Below are experts of layer 3 (counted from 0) of a mixture-of-experts language model. Rows are named router (the router's row for the expert), down (a neuron's output weights, with its number) and show model dimensions 0-191. Each number is 500 + 40 x the weight over its row's rms, rounded and kept within 0 to 999. Numbers have three digits each.
After each expert's rows: "comes before" lists some tokens at least twice as common just after its tokens as in all text. This comes from a sample of Wikipedia text that the model never trained on. Tokens count by the router's weight.

# expert 26
router:481517550548430508523506498594554607402515521512504516462488465470501544504498462562576493556532471462548477465501582505528523532491433456571513535456406505461474463483515465460472439531428541529573506568492541532479498491505493443485390565542541552439489497502470529577443520521519500510498495485503529519494415541581517538453547486486478474534498450462498492566531502505481497545484515504501478497481537469512481482485448476476478508523441450541501444542506489504505501473498484502606483515410498553568487480467497454450576537496444477551513544481559508561503563503523473556
down0:459476518511531517545538402505468494477444521487452469460498481557525555485516527552509499479474401496421488517459527516456488556481501474517531445537511508531512510449545538434512435559486628458466530423508532523471517562528513518446528517487571496478476487504539478487527523580472542461494544414503428433527439474558562503484530530440486563478500513532455516566479495468422510461468480483542475492534433513557537488475530529445472416491489467430493544508538516506507510522509438525580458523419520511432509445463484483496539476491548485530474553433580524562507481560446485505
down1:460400576587448469564451525476484470465517490506497496435486482495562542519468492487505558469481479484485464483469454447523446473446486573483502472534505486468477431456522504464533517531489559474445480502493447515500493566482538477482487504474554491514425496554441465567464472492514484451454475539427471486486497532490481521554568515512517441498601504531485540533475518563571562555455440538534485542505550490454500512475498505451517587538518506445564531551548560553451504499458549511539422451530472472486531471596463528489589513559444479499518427484409465516559475478484518508
down2:472565549472601385533585448462431519515545467508483520486445523565475468463543531488491479504521510500523502535481542480488444563485426465549469488446468518553526549443526512500490570508455498419501444424451455438502507522532452564504434503510449470543489499483410497518510511475433458483532493550539472536505426569490470554454534546577495554536518494485477509523464438441438514503485461498524529471575513474493556505518523503408468512525490488492536516490461519489526534483527440460460522573452531501518522536550490533491506560525467487580473485446459418526501457544525554516
comes before: ",", "\n", " (", "'s", "\n\n", " =\n\n"

# expert 7
router:488471479519514550445540544553511465565480496528508544507475499441440483512475488453503498583492492484475441491521541524479540496479548430517489510577568518507505492507471489456544484492492497458472518523490526535487430499490426468469423510528482514566550485517485478529470515436480599564524585485439534451543518539553460454466592498533594469482454501504530484471556507563428481493530498519502488507516495522603441460553386520515456524551520508463518437532515485551526534572490534528482554581390538459522498544502490478448482496490488491445555538425517506498452475487548512422
down0:561479462474585490586539457525485558518552463417502470544518435414546485424489552475550436566530551495536515474494446489499489507524469488479485497507516551458500492438458560524450526537521445462478488593552468563521514523522514493460575478493404543565466575473538448470503533584524538488495510560509501479552496425515532471441496428494489515446545465475561509500504475551447463510482469450532535454514523509536543494590525482499462569553489528498488516526494544455528497503541488483531515444565431506519505493526580512504487517527551470535554496570486547493466412472516493547
down1:581447465509459505485472409521490469482515514474541502483451549444546477429451524465457523526481493512521443512472480480450477490514439473489498569474483475533523534541561481523532497532550466488462582494490525517536566445462450530513510478329489584519501460453462443492481565417555526511452488486545477507454547540488481512489441598523472513513528540505524494488586516547513551499516557484480553408533489435487557507494518463467514459476500566495456498483542503469473626418524452508476558444471514517490510503525471512535459508486475528561553486455504536493532510482448527531
down2:509489460507531546512427499463514498535472438545486530523423476512499466494436556504429476505538492470524467541537499519467533460537459546458471498554470475476442478500573453491564405497408546521465487546517520512494474454484514521461570554563455522557524510587441531552549506585515458500514576445524467481457453515570524476572500550482456549446517498483439515510499533516508462472506422464471546517433581500495544493486494587566447547478516558566530551577550540485468492500530489480463536538463446544529470509470430502506456510528420535554560526483472546475516475519491501502
comes before: ":", "9", "0", "8", "5", "3"

# expert 12
router:436517449516474498500542413535497554499490487507481499498476477508486561557475504543505463478492477511488484444563559522518507486524545519564553476478475573475465546412451517547469619492482550518510449494516542516484473560518385574506520538505501529494531475466474531496456513489520475468510510488508475511526503472465345517509533509481493497473482549555527476440557567518481518523502503516507511496514514520548475498497496505511514424432562465453487509491461409453485521490472519542514487494423572560563495503463434507543512585490516501436544481465590449515570611525422484545
down0:464520449478522427554506507495507466452526574477519544525520483514467483576488532522562491509529506423495496526561524567530435489460474515503534531466479521507504517548487478526492481530405482461502516497480489468528472511541421481462521449528500491475508471501520492442505487500496515451506387496428518516483444535459515481492547507521489567515468488522455451473482534440499490569529530550508394490486577551475597447497494493475458495465474455511522549495549491534523531573566451464443466489550420499492466428530401421557464412481574489458407505449579490509470551484549506467
down1:442501513476481568466493506463502563454523484568446588529547506531489462474539493431484482450514537454542565450524618482467529462456482459437537506560479484480480561487479506507461522464482502535431532407465479508531594492502527470588479515459518496506529521539516475442443536501493443562503557563417531523497498579545550495487467484488517548469500489483505540513523530471498431565502482484450459446517389443501479621514503514515513509492481493483477533566497511453491547485496532558577518484495510481419477453536481499498540497508445499530449534392471505479477490450538529506
down2:473498503512533416486536486388437435529492512517494497464478516516560453524508469479402512413479529431465474478490493509443534432508457499540439541509469485555530467431584460563544477577469504433480553449461505506406531517403505534474492498528553531523570433484515460541473511468505468495448513541479539478499498534508440499475510451440487529490479475460513472536497476497531472539485505444507543490529580506476498510529548560440468468543510455475520427446486450442535452442500508497482508448512404589577453519560488514475459493512484461439476460488467524446441493474494519498
comes before: "-", "|", " of", " been", "=", " place"

# expert 15
router:475514517464467532440521520526464534456497523476506552495485469447433516504540559504522415500488504495527563453497539545538476609446490547571471530484349493492462528526500568417516449540471468493515534498555550507538465558529483487503537440506516483509491420447505508505537616429486500482503569479547552479503400529560474492544574493485565467549532508509493513502519549531464479499560508548476486453526552583521508470476459447491483540513470483516567526468464448516497499580541491574484543494492509464537483455472482468509454548504425455530509492491497493447435473493474566524
down0:473557532535454434582471409525529532470548590484473545564573545481469525460536428510488494519525479513514468469466536530530499492426508516471463537498500523489457405530474438530442528449541487487485553486522490503497504534499501507496549417424512520463532429475468514518458457468560519391502474505522524504575529476527440507540516471484480488423451464461533495445496494457519562498432448474547508455532501531492455452500435509504435514516486512481477510491523502476522509534460432394500540535439430406535508504492537476501544521460497532524498500415440530578499504438470460435
down1:531488501431515467495489488448549514460464432507494502462481477551478497511505503459484492552455501561520504489516402526429475478466488459476491469465633532496463455545441446433513557540578587525493514518432518466553511442484514446530546481486481487529543531508460513501516521499559443494458564508551508481487480442537491453552482499437421498594513535578571492570437485575497512496501468504536501520455513500574448435417441562551472513561515444552499525502526496547510484491522512473567515494501503476480433494553470537510521419525529524503450542523454460529431514478475446528
down2:486476438538540537469550565511543475611451487569529502491460518530563455458555457501438482555508486475504533526452462490502480447461491540524527472478490449561479388572464525515470423527513483526536451525481498506439483573471520444548439481472487543531470552459522536505483474507482512502542472476520478465541605546502554555466495428531544434505491555451549484433461451483417496456557485438506530482512544486504516466483542472498517463490494445469488503460497576536442551491480424558514502523458458452518519541445473541506467442497479450481403519454506554543469559488526459506
comes before: "0", "9", "8", " |", "5", "7"

# expert 29
router:514520509482501524510555521500493445482410485501497579442501494411467509506467514469530551439470478480527445514519541499530515523458514504532483491561477525500521474470535479435567622496480511540498482536480588441506491527509440454458470498542526508448517504479459481497446582573444529539482494496506515438552546528576498489529606481477578534473491494501532476487514506533473534455464448496451490481504575511504481514539536509469521488531524458547525473600482537513510518577444531513582503541517568548562471488480444505512579433396493461494564538535612449514482463495537508502
down0:498529526471546440540517585489435531532529479540448551489431510519455434553464484414464571513537544484539554497461470570477506443424561475432491432535483462418532550576552442444467515489500542473473498508524516536515496461418503475454495511490506494499532487502526482485540507531571528502482471502493434542518495414456577434535547458515509518451561525531589494488524513542508492437493487491557521526480496451497455545504446499485510473523443496488447547501553466516468470493506451476382487533475506424452479560502479457524478477565549491513530496568579454529510553439513493503
down1:507546530456562550428457476511427438574454506527501494525481488477445490580489501523410434432482525508474487514460480466550561485526493521560489472526462466591490566557559463506491534446525462488453509481495501459487525430503527441506513499485519546453480515487445540524483500527531472519522565484527519476488608476510535515508630466468526456513457504537534468467480396526501474538393501481479542493558483477506502520558560431402460518529487513496472544492483557470559494512456498537482512521474532473495498534520495572487551525501486435478605485513476552437497458449454538516
down2:472482518538479502545472512545534495524453496493502415562454511517492548460539479448470563528501486560538509488452487503450487440476576523430448475497480431429527508563528488478528463448518503526532443517509495527489472416510552439532582444515539536515492579513497439557421520500476526537424491425481524527514472520476510512498546518565476461439488565524511566465492438563569445534546470438536516527523454461475571433480486479567576481456534568497554458516498511513476489466446497448462497500560525460478447484533488502487504455482494521462407499557467430575493487515431462534
comes before: " |", "\n", ":", " (", " States", "'s"

# expert 14
router:586609501529460505462562537521515577524552528507497417453508490517488464532521468443580461550461477406536423511485547478490494467459529495548520485532590475523472475538538557486499613537444505548519479518549488493439529529573528504531495571500522563536557512496553505473555535434446525502481541495490550586467487492461437444528463505566512445526518478473467485463520499526469519541504601523490559453493519474503478511489485552462522507456557527495532534492479510485560505546497501586543538510502529492495436507460484516425527481446454441498484552464513565520491584485524516491
down0:573472463521496438496481412475432466538520410447491470492521537487479469489458492473531485566472514480518509454518450427426468543517469515483510559522531466470482463488556495413443524538543461523460524480527555440496482492520505490482474510542523514416491452516525519550531508491442571502456479514419556470556539533499528513440513538495517505514487448451502506544438498467464506521474580470628444432599453493459474533451553529511460506495450436435523557543509466529488475528539504528508488580551521472548501527574558555520519525429500510506474528520540519497449500494427505423
down1:540552513468477433455509392482569440493460457456417477505599533516491494478520464484485561525500452454455515502515475483438464541503516491512541411483478490519552489524539476493553490490520435557561517548444459460422477460525544445502528525479487534437460487544496510547524474490529503472476538448514504434465455505534469497461483523498476500474552540494490548456478482545506448506517509444475540480495566558526451485581496471502471426481521496461530420527508455457415579543491547437477473512496512469452485502541491461549520424608466550436496569488427469495556535534520430521
down2:525463500540542531542548454449547509498470548519471540443535560450491442506473432519531479561484466540476575535467476436439516574521490471481506541477502501517504442508512577608484484537451475483478536455470486526467491515532552487496527457418565467514572450480503478481441585498606484553523498485441513450563544466443416463463457524574501467519522451565471473527504498494523492522491550481501548457520546485522492561585530519484528487492524523544548534514469508456492520535461483519591537442469473543511434582512506491512465513513463531563418482529450535500422509500545540461
comes before: " to", " in", " by", " of", " for", " on"

# expert 8
router:511529534524458593418529454606528527454498465498522536541499518575453515483494478500470518447469491447497562462533530474516521513478493551500552505425468555387467494531540552471459535501506586480470550513538496496563478529463453476448542484546585476452460496489434483531471570504488545529431553485524524464485471478551442476527551482480480494496546534496543532469481577435482491516516507538461529501556474522494497518526495456499522475526554539506511477562455482537505499600474537485511458485405571528565498542465509490530500555545403559408541508433505512512486507486472562455
down0:503489516415517475523541428508492551512566508509441564531567527479526497501521498431461485527491521580492513461547448515475480450577486482449464431480531455532482479506490517506502459541567501499510589497500528483514457474456517482511441536519464456579517564475447551530505515472551461556561497495517465500438511485484502597443471451494557545501580540562458454476452510475540465473437461548503492480536551544456511550448413533545595454486472473516556481459505470508463589491461470485540480531522463528534470486573570561508427440509512532523456513519465542479492474457587520481
down1:435526522474524490530519500522556528470512490492459499441494542511504470509435428447442541487460493504499412429521589482474518452455518443491537470514488507441457534447547491509559486470424477473487495519496441524591522416456548532432483471428567495490470497482493498536488498456454496459449487453489535527467542583514524503558548486507481456543511475517490552512516457530559531465525561545511559423497549459457445488548492503475494584556521491475467575501475524456582480526560524498513522570535432551399499543556562465546542477485449522541536449509469530447459459542514515463
down2:416524502513522469516447459422419488478487456470534491510442464487564446570463521522475466525576446503489500481574592541433501535509487551527525495500512524492512435413485445423497487442464589528508538498520527527448480497495493531596459408479576475504453454486505521486517507548510562537534563501493501518543517453493522435556508484527471492513533545456482505476524541472473506471434489415437505476493524465486553522450454471631436491472525561440482522484534525578494539527522461496539521400517536419504501470507504507489526487522561496520474458476519484496450464521495529529
comes before: " |", "0", " |\n", "%", ".", "5"

# expert 24
router:440561452489451510455512467527482466500537570517512594444527530578488545541501516481495478431481489470438506438591463471526509578529503494475581477400493567487512478441504466459563554499563531506527520538477507553518502461487545539505493518501532486524534482450510567547544517459518479592511467544459471496498505510484437450446434482604437470476476503476558543523521575508533509486538512389454449460546580531467476528485426561491495497559535516482508521519472480464530506516559520527516556471539539501460485472465498506439514560532491500526428486467481489544431460538514450513
down0:464552535510486516522420543514530508510519513554544483511557440456555481492554543516480421551461448519540557527534568495484525489456485517402482473554486430478514492473529548487477513484435468470511448465507429484472492438561439509460531524481420501452476532472507548502542465527495548438492492537509475423516477464505432458472517461473511534514436480532495573495534507545480595590529422505570460547597499508491465478447480514518435437465542494466453488450498439399540507480509454576481471472516528537505500517537483448497511523494547472459474518434538450557528535443477471463
down1:499445596566474512466496464558466519517466572503487508526518466463495384516566458553538532444499526520491488435532505556512464473453549490479497517467502460463432457450512436554472570485526517487472494509550559473475483426513540498489492439517450508555463522476562469491505468523526528541434482482472431519515498463516418543544515430480482543502504569496553414551516490493473551483475375509477482453508401507535482549485538552523503455498524432518547528520494513494509472409446532478489537500499467476544549474438485517501543543550542447522524513477521545536548410529493570522
down2:522518504483516497514477480503441427519559526448562466492452499418520494491472476423518525502424454521404509459514492507491589433441499531526497473492501478572511533486513430547496481496478507455449468540536540466533496435602459476467490449478405497512469496515437482480473541542609496494445483465556530521543521539457548525509498565459466504534508486437533459577520484533450496482464481467525463508443530475497504542563591431498464460455515484491495508417538490499529503463485506501498571480523451458506465518511501549593437528490528517483596497555544495558484472423505560544
comes before: " the", " a", " his", " her", " their", " its"

# expert 1
router:544525485490482567474537585543481524482566471551565507489511483411496501478534449477514480549476461526558568471516561467602446573502514581488509558443505488421520505508522483488463501478511526514462459491480481510458542520534506516581498553510439477591499437459434419511488577510533556473526482522646473521534550536479526483549474553463510497503460417484499579485507471473438513510524467508426517532486488594466503510544486528508515474526504492490503548469457499469499585439539511521513509514559514501505497529490495486485435464553553520503600479486556524533571492511505486484
down0:500513491524483521514558458436504487481562503475473520549569504586550531527494464512530520558540525456505535409528575487446483536515493562459490444519509545511523526504525531461521517444538492425503530439507491522513510544466587540497513539521518500449553599491514442493539565469456411437504498516459504502509518542544472457550532500526462489495533584554478432456532458502470480507491465491542495523505569533449464481507447501409521491416485471398542475518555529457513506619501530505466530507534512420458445480525534506455486532549498512555454436514428488494463411473509479465
down1:455493550506533534555585509504493561424503494525522487537524541414489432463525452551442552553493434527498502402480499463523517515508417515528506570479449493450473546544564463521530483575479488526447517461476460522484513517467520448530562483470576441565468466498478476543490466577530464515477407561482526461515472584468492519504552484467466479524482525542542498569428415487475555506484515374583492470522531463585531467468486481501440547533528530481467481528519459488490426473462525485476545592537503470548477507500517461474503519467478495521528550526458458506495480477485501502
down2:502529531477477485554480463447539491541448428566479525460534519459493529445516488553503524473431503512472535453523476531541496414522543437517545503547457505478489539567453500463420525465440482489467449497475523560494497559529423478498482493470504507511486483531518535502484588532491522543503508505426500485560514478464549391516471483467525419428473522506498445503510451369498456467488509528453457494535504480542518519507462433474497534498563477505538543463506484435452507534442470445559470451452465460526546483549503462426473514450454609500500493494433525585566568481459464476
comes before: "1", "2", "3", "4", "5", "0"

# expert 9
router:521502532494468527504505474470440528510514576502506469470552467493435461495530471447500475560431479537487541461485581445516549481511509543472540545532489525485476477472513562541503558473494515540535454545459514553520451513550444561567559561479541500498500505442498521507537523472509463530441530511521536475515450566439514494499460551570585460543493615510451573467559506499504507523506597510531495482533613495479493412481534525478552542496468529498539506506487552471526511557439455523512492521446508567519483494479495528523462417423530478525492483482492588570477601519565562517
down0:513426497453622506527452423514462474532521472521562438499520473533447487479459538546482490516508551500429465505451497550518539489459527491540450524536529457453500554459445495511515575517482460518515475486450574422476468475473551440473459509510537506564495433478508508495503472535482489436486462546469511572580500478501473487547518420563525523497544601503527512491509488579536452502504563421517511545466490484498593536473546517489537478497501501534509568479519495509470481472535500551509542542559533493511566520621517561481486526463532484487492538479484577464451533559485506612
down1:503499542542454554443440445542522480522459478490465471499529489460554466498550531569467497529458514424431523513470564515461483453584498530482567510514554465498513478538520430586462484414508521476461529457502467544468492440493576579564521485508489523547491533519595482513506551466502547492510544576487583441494538437499413504454505439491503478535544520456426550499555540516475514499466505469479558509532545468486475548464416441462451503474554495506498561514451556394452455453479454494540542453464489439519540481528453472479474525474524476544486498491429480517529469520525494509
down2:466512420480487585519517474487500487568461496572525503475476516523463542476445433513512491484561506522565531471455530517504609516436491524529495515493474508515622463511452492498511486535449512556465527490464517464506526479450576466543603540469461519519510409459512485476484458519529484499429505509529472461505425562488513479536454516465487507501507506567443494503512471546460465500492548571529498524480569501471433464415429541483486495562519532491524551434538435504515457525467509433549550558476569545604519586506513485551464502422465513533495533466478497464438532554508507499
comes before: "|", "-", "==", "The", " The", "==="

# expert 22
router:465539491511490504384513605498502515461470543523538542505503516470507525575473452559554458574526532478551497420490519489555514492478467618511468522452527474504494484471469558484473504555476454515447496558538468484475504527565431586488480476555463587542542465467491569541459466515510501469464485475580442565491429505504467426464464519483449554431493442493504533492544507504441492510551469494474445492502474530552436487526517476432518463523525576514505440465504470496540493559546462477472479520579501474553475593501548447558511496499540478520456522529491462495431503514528456526
down0:458391503497528533501545488497528431514543467460558536499437498493555417503577527545457486474492548507479527508499499505477498523441507531514594471514458551462458526477513543533428463448474488460507440516489514503453510517485557520519534552438475489549399511396496489541477512514508486530504534445481486476509511486504517535442497526543463505438463500470415454562569455504512464433560449576500446487500533496496502528450426616547500488501586494527508470462440451518539569522454485447465504429503484434494455502543533535517520470502517465585469513447489503422535490521453528525
down1:467450498532536457582494489462538486543566557544472548489524577480500505539551463487476514494481516534532552466495519570535538488502517547557526515520514469487425474535458525505471499508527424512571485472466449472440573487473527487466468497568570514537560551536528492516528519469520462529475429512498500422516477519512552573511492491541457510461487500470415422507484454495554465470421475574594566513528490458470453537483399493522509454465541510434563463549528512576485514544483442399469543557455423490505502508518511542515449522526486473554483536506592506482480541531460514470
down2:503500526499526457462443430530487487491575551476502464449485378469460489486544450538448542567464570542427516435487537465461491520490460461473475527544532502520496502503556533466489514487546483471526528472454487510539524468521538470456558498509471559461441448466467432544511589490514486505427517445524470512512454477522442525477562517519515557531474411500518568486475428589490495538543504530488531518533527460452461578540540508512507440511467425479443499414555514545463515517428519430492505465521494503564504585580503551527478498537464562504499480459538486458480532530442553456
comes before: "0", "9", "1", "8", "7", "5"

# expert 11
router:484471501496517578498574464556559487498489526496535522468491453464501462487541487516501462583534547470489411485558432474476501535547460487480465521485541542500470520506494498439451487583521563498558537472530549497422525514537479470492545508555499504552515492468500473466527516460564587468459552518498528513400540606446509475469548526647491526452450448509466494515546540614467508543532514498469440489480482482533522523524435492488521469529527569449530475505514487524501557473495534515570441572456536473536449504493490476468496507434432514513488558465434540478483528463557489465
down0:505521500506488568480510525507466433446466487514526487508553464518594500546508477472547537546518502449492509537471527531481549467521512446481452560535472501503446571488507487550437503503402544407557544570465603483503470446540455433487533489461554470508509522503470482468496469480433474515513541516391485480484566502493480563447484475533490510526517549477514465480507519550489438517411524526415501486445554500525520515508509516424546529488537487497569532430481525602524532538468475545543583499529417468447476515468433478477497511577489458497526490480572502510577462509553512538
down1:537515545492557467570494429534441515452523494532526434448502465442496523584515496506472483491421484459479494514507498489529508459518474464490480566536488473536524486429507543479509507527521513545461482518518424467543395520516520525527518560556467539498487510463456500592498444530461493440489494538504491419485521488543560488563562438525462510487466465517527520561444533503494499540424463501500509480506535434458486457494539526548540536504538504589444431499444413585460539514447563492526558480551448479570501482504502448392490495454510487461557471501419481585514467448514533480
down2:553526430467488467474548459508547471495450504491481496543477528480555460478477482489479489553489456523474441576480514496539506509496475487521483546507477497537492514489510451433513544487461505480446471514528429622518476448477554401466446519486507548537553529450498519498495484537544487557460504526427520486545517499534504495554516464526462463579483497504484581520477554518509462552418516473521526422555594443553502576456471498461584551522508404510447445558399490531554486565501568487516474463502497522539478561457466511474524590510539475491474476463478460541486524450557501570
comes before: " ", " \"", " A", " —", " L", " The"

# expert 0
router:531518558538433496440496456550521528501489571556507505507497521529478571510548488512594455524530399452509473511555585479483497516442469478542564551536471492521504439480535517490472597487482506530500484527569469527431551464512471551536482466494510508528513464529499495487509426438502461514413515461546465554502552546531507464536493476474568503512398549436475478524471474553527472539529492456513536498530530570555458455477490581545532478483497542442489517477466535416466534470527480502530475523524496527590453484436502426447586425519494531533459503483475512537527466499530581546
down0:559466561453464520579362494487517467491471545495515444409517450466521500479497552446416479448512535525493463466512510519499490497550523450514507462517513512533498506510487512543495477493527451473386545483478510539452455511481427416532489516496472503467515482495546510500571513501521522514481543510489479425500503506464537581426537515547487445515407491479487513502500531555432464483500524451519520523509413436540514537548456486518486459591500429528506470594443446519519479468514505528576509482411515483513552467549421545539473503433511485463471563448516543529435485458484471498
down1:555527521527440545502535486507457496511504428498387531572493497535529496514507469495460453512537526473518469522556505590494495510535447496465512506496522551461529591495496480562486587482487513507478483525561492520587477495480450459531509554536564488520531586445511527516516486501477378471515497559469516485538543519511442485470506470429515496496514499453459484476440548495438523558515568454460498502507460513442501504516515481513513422579597508461510474526600566532515546543473506561552589500485499467461443472533511505465561490454487506529563522484529515500456538558616535481
down2:493548553478432520561441477565519500519538465520559500452451452490451534462463448503449530403502436522452547512528459502505545485518530607538494506443546433465548465535507442515461496485486464516421493512526498424420534488451526451482533536447497456489444429574519462490483503472474479490494523574446513502550536473513496495526550551500431569542480503441434515518516422515458466462503497513480440476485508439541523517553526520531466477521532436499561445513466448508474496481522531537463512500507530583514489551495556426524462529575502575503456432510531461501536490531566426475
comes before: " of", ",", " in", ".", " and", ".\n\n"

# expert 21
router:486514505458555509537521517454442485555508500525507518486567533452500504508440467483495454491468483505508534516452465485510610495515446523489550543434475504428472454513490562495524542530507488482437501484546464563503528508488520487566520408531478446477470452451445529504559426547476495470601541450487424474536495558413432535508449530495523538472445402517582464474504457501457491531472506458511447504527509519565529484500401570522517507537539518482495437544505465515544535513536464478465481583565521512482496513453474461518521472467557560438406530457465546557460522530496470554
down0:500433533460569555617504518478481589496485473511539500467437512472554476522494531493504524467512570448356451487490457380478497479515494520438449478530444501439470493549484488482500536455484540557573511515524464490415552487506513471508514474461484569495498537500527511499473505521467551499499530522426476544579472429524471508467552530480568442509486498484447533558477496491471489492495474492534565577520485467476498475521485524566579537552459422536565516469497425588513506470516413468504517498529480483481487497459515540451509432479459512474538423527497511498537470501458499452
down1:561493588569443527504500519489566433459554505496464504481532465457514520535457448503452494557453431494549520479592473529531491453545530512450496472565506491499530467529449492514524595530556488496550521435518538540474476514566504513504550520397567530521571510546512463508458501539568513507513533533388534440451524492541475569497501518482450499522521552484464493502467483515519456451522521525479421543536557497480524567449522588493530495483471537591538445468532470458509519479530492547450521578457447577498544502463487502547506486520545458480529447469510519484583564526483481528
down2:495453542540520451522521432517489549467494472499460528471522503440429535458577488417535580615475513541598589470468452514478532506591458492537454427492464472519513461614540524463478423454584522445496533440510472486492454463468495487511491497516460450456547463464558548463551514558499507573485495492502494534582489535483518514493462530533536468505490503509449479495535498505504484478531492510446506531467489505501509449478501473503458488510388459496487462415469553505559556525526526520469521532462440538469539498528554515583472504512463448477437433452457487515507499458524472512
comes before: "1", "2", "3", "born", "4", "C"

# expert 17
router:504503584506512547484527440510555514526438439503526504485549510468515471520497499477447463494506540391547464503554437414535514509462483561511506557432508491419467478473504492449461438527506513506503452467505477456482521507508511454537474554548536482492467502458508433536537540491496515498533581440560557415430541537492455523454574538569498478500428489523567502505510533521452498514528470507460392457494501497491524489485484552487542479488506518439493574532496462526475529477491453483599362546492527496509481563458474452520487555487527570544492582428477524482486517461535465536
down0:500542522456494544526488521488500410551541510523506462547485526461499465552457477509474502514513465466484471494466428494470445505426532503572532461480492514533520416425507475553518461478532528576541511528474482512524470489583483547477480444480493511490480486436485504483429432531524537501524429545468540512509545559607531513568565519482507572514471474507429521501565397424475557490585433572522578509533452512571511480518516462513459452532486483472482564564507468480518470443485523489513566489455565425460463480439487507533468523441522511543540495482508469550463567472543481530
down1:480427466530506493442490497526545456536543525510478488475514488594518535480498467467490473512540492503524515604578510568415506536490532530564535458529454518556490501460508484493530552474471523439522512452565404452547467482514497466402489512492537487484439495482490525509492503521483369413481532461539553509452527464522508491517562427490499541478533474532515454505533443578572500530513462534568560476532527427507497532494409513444483439469538451546463489460539500590515470462480510483481479468479456455517477498489487479523413514505540509496549537443515485512470517530549607519
down2:441520408514488542436491497490447479523481544454502519462517450499530429593553507465472454456505487433462500550474455489498452542465428481517464542494555438460463502413529525492547473460512550586467569426466481452509410521568479518509553494571495447483572492464543561493497408453479438605466462558591516462547431480487487527493482473505520450459495530497533472505506518540518531462482472542509478499532524520500493476513471500473469459491432476499460517487536582538513475486468517497431555501461585409502502457569438517504530538444515475504532537509512530505511533492507509520
comes before: " ", " The", " —", " He", " +", " It"

# expert 2
router:504545436539503548485560579518483467512542527521561535549528503488494506561487441477478453501485508433511461433563485531514494545474495557510533470502493495429455484555490494522508511473488512543508483498472500442515539540530483515509497474521395446557529448484427473473472526530564511515477511573533601494467492514569531493541431569486509488522535430482485538532514499485427468537534478453494524510524523502435427508503521550520527505522534425465472612481411428512531556404574486517516515510489532554451437524474483478538553492475523533519618457498513430446504439555490494459
down0:442508568569455490512419538518530472507495445462562502493455464442458563456534491528430551529542485525522500496490592551461456477482565482544547479506454543516488577500488503505452518430466498467515465485466537483490541597491515461519483534462523425540534505481502535521500474557424571511529528512478458577564463485494441478507540499458450552521464506517473520534517485513403512454482398473517495490462507495495569486538518465554530472485556470516443452475445451506539462450466536456472551564458545434497507596493467466583519465451464510526497487513450431470509567528449482522
down1:542524517479527596481555454475432509494530446461515589489532487576474466452471467489469529449433565576431494446503514572546439523459507495465563496493523545470423446468503505495452520505531464539538572494488517492540493545495520514472490471477504452587511530434452488516495505506531556548573506484519489555571493486421487515514485479519560521496561429470445416515515532496496455501472497515468575542462488493497544520473547493519592518506482466521514533469522537503438543488461478417516521552462496541527542475473510534499517399458541503507498517592476515485509465507491642508
down2:545561443502471484454541427510508522520553478510485574477541486428540514574485484423491514537499563543456504470509441479461500466562497493496483514514490530483520530444402460447516516550530469451530485489517530498543444454506457483530433542413495465549471503418427557447482521513502480423560487492490488517523479498457488466442465453449482473490544530500513405479482525477480486424502467489457492488557497508465484509522482555466526475566446482497487509492510407409453502491491523436585526506488503449495453556485491497486550517496615533428512439524431497540483492438572547429
comes before: "1", "2", " the", "3", "4", " a"

# expert 13
router:561575522520451509494477445652605518503445563592480541542525535480452481496510456567618506526453433470564464522515547499464547523494449512517561530478417549521535491457484481507492597463419496475477488558548467534516512479500519496515480527512500539517489507466505476505542425496439477452468530543487480539531472505547503456521498496507574492498482553499555507465551514511493502548559469454480528488518535524504469493479465575571589487496568497486487519512447513476466540510518508481546433512508475506529522502437458461488542466482534500502463491464493567478488421534523606511
down0:490469427507483468544507487474417444465485507510452478501482553540477510555551510523463573448515507488508527533468561517457567455492478505467501481531473438544479522518440478459456581461510536517531452464539520455604482532502441405586467494479454551602515521519452548506454499585503485487467485499468456630466567488487498504526478493484469451471508481463471465523446457477437534517417499499520554545456565473541458520470510500445534529539512512470457527479573525513495522501454473455441504471557451505495506509535493564485513581444498538442517443528470529557500417451530496520
down1:514478404428559511519491548488430518512506402494532578505508505481479551515540453480505580549424527478476519530471467559507403505478489534501490487553564411529539487512548579544469488525492462451503497517520511486426458455485503551439496456526523501473512428499444573514547458563492482500555462530552469464445575505502464519502465542531489472494508487463466544451504520588462508469529448444450488459537457515496452482539621504471505452542478498459461447528507544459505425449536520517450479492496496512446493492468450511523475554519480523466579504484448442483550448500497446435
down2:422501508491523516485537534505538531497525489580478425512454555488573468454531579473484526494457519480509478424545553557491497491456504452558472512531562570504537519539439488538550585529511471507504512489523542479499543468587463512516485542510433475516550530450514492559511468435457551527437536468538532536451475456488477503503562446433532507500468503511487559524521532564538449491419525538463595464448525579525600496436416503502479486561477574500559492478511468557545482478549451466490500487509485510464492551525557566481444507512513531506463464476541479527475485402447483528
comes before: " of", ",", " and", ".", " in", ".\n\n"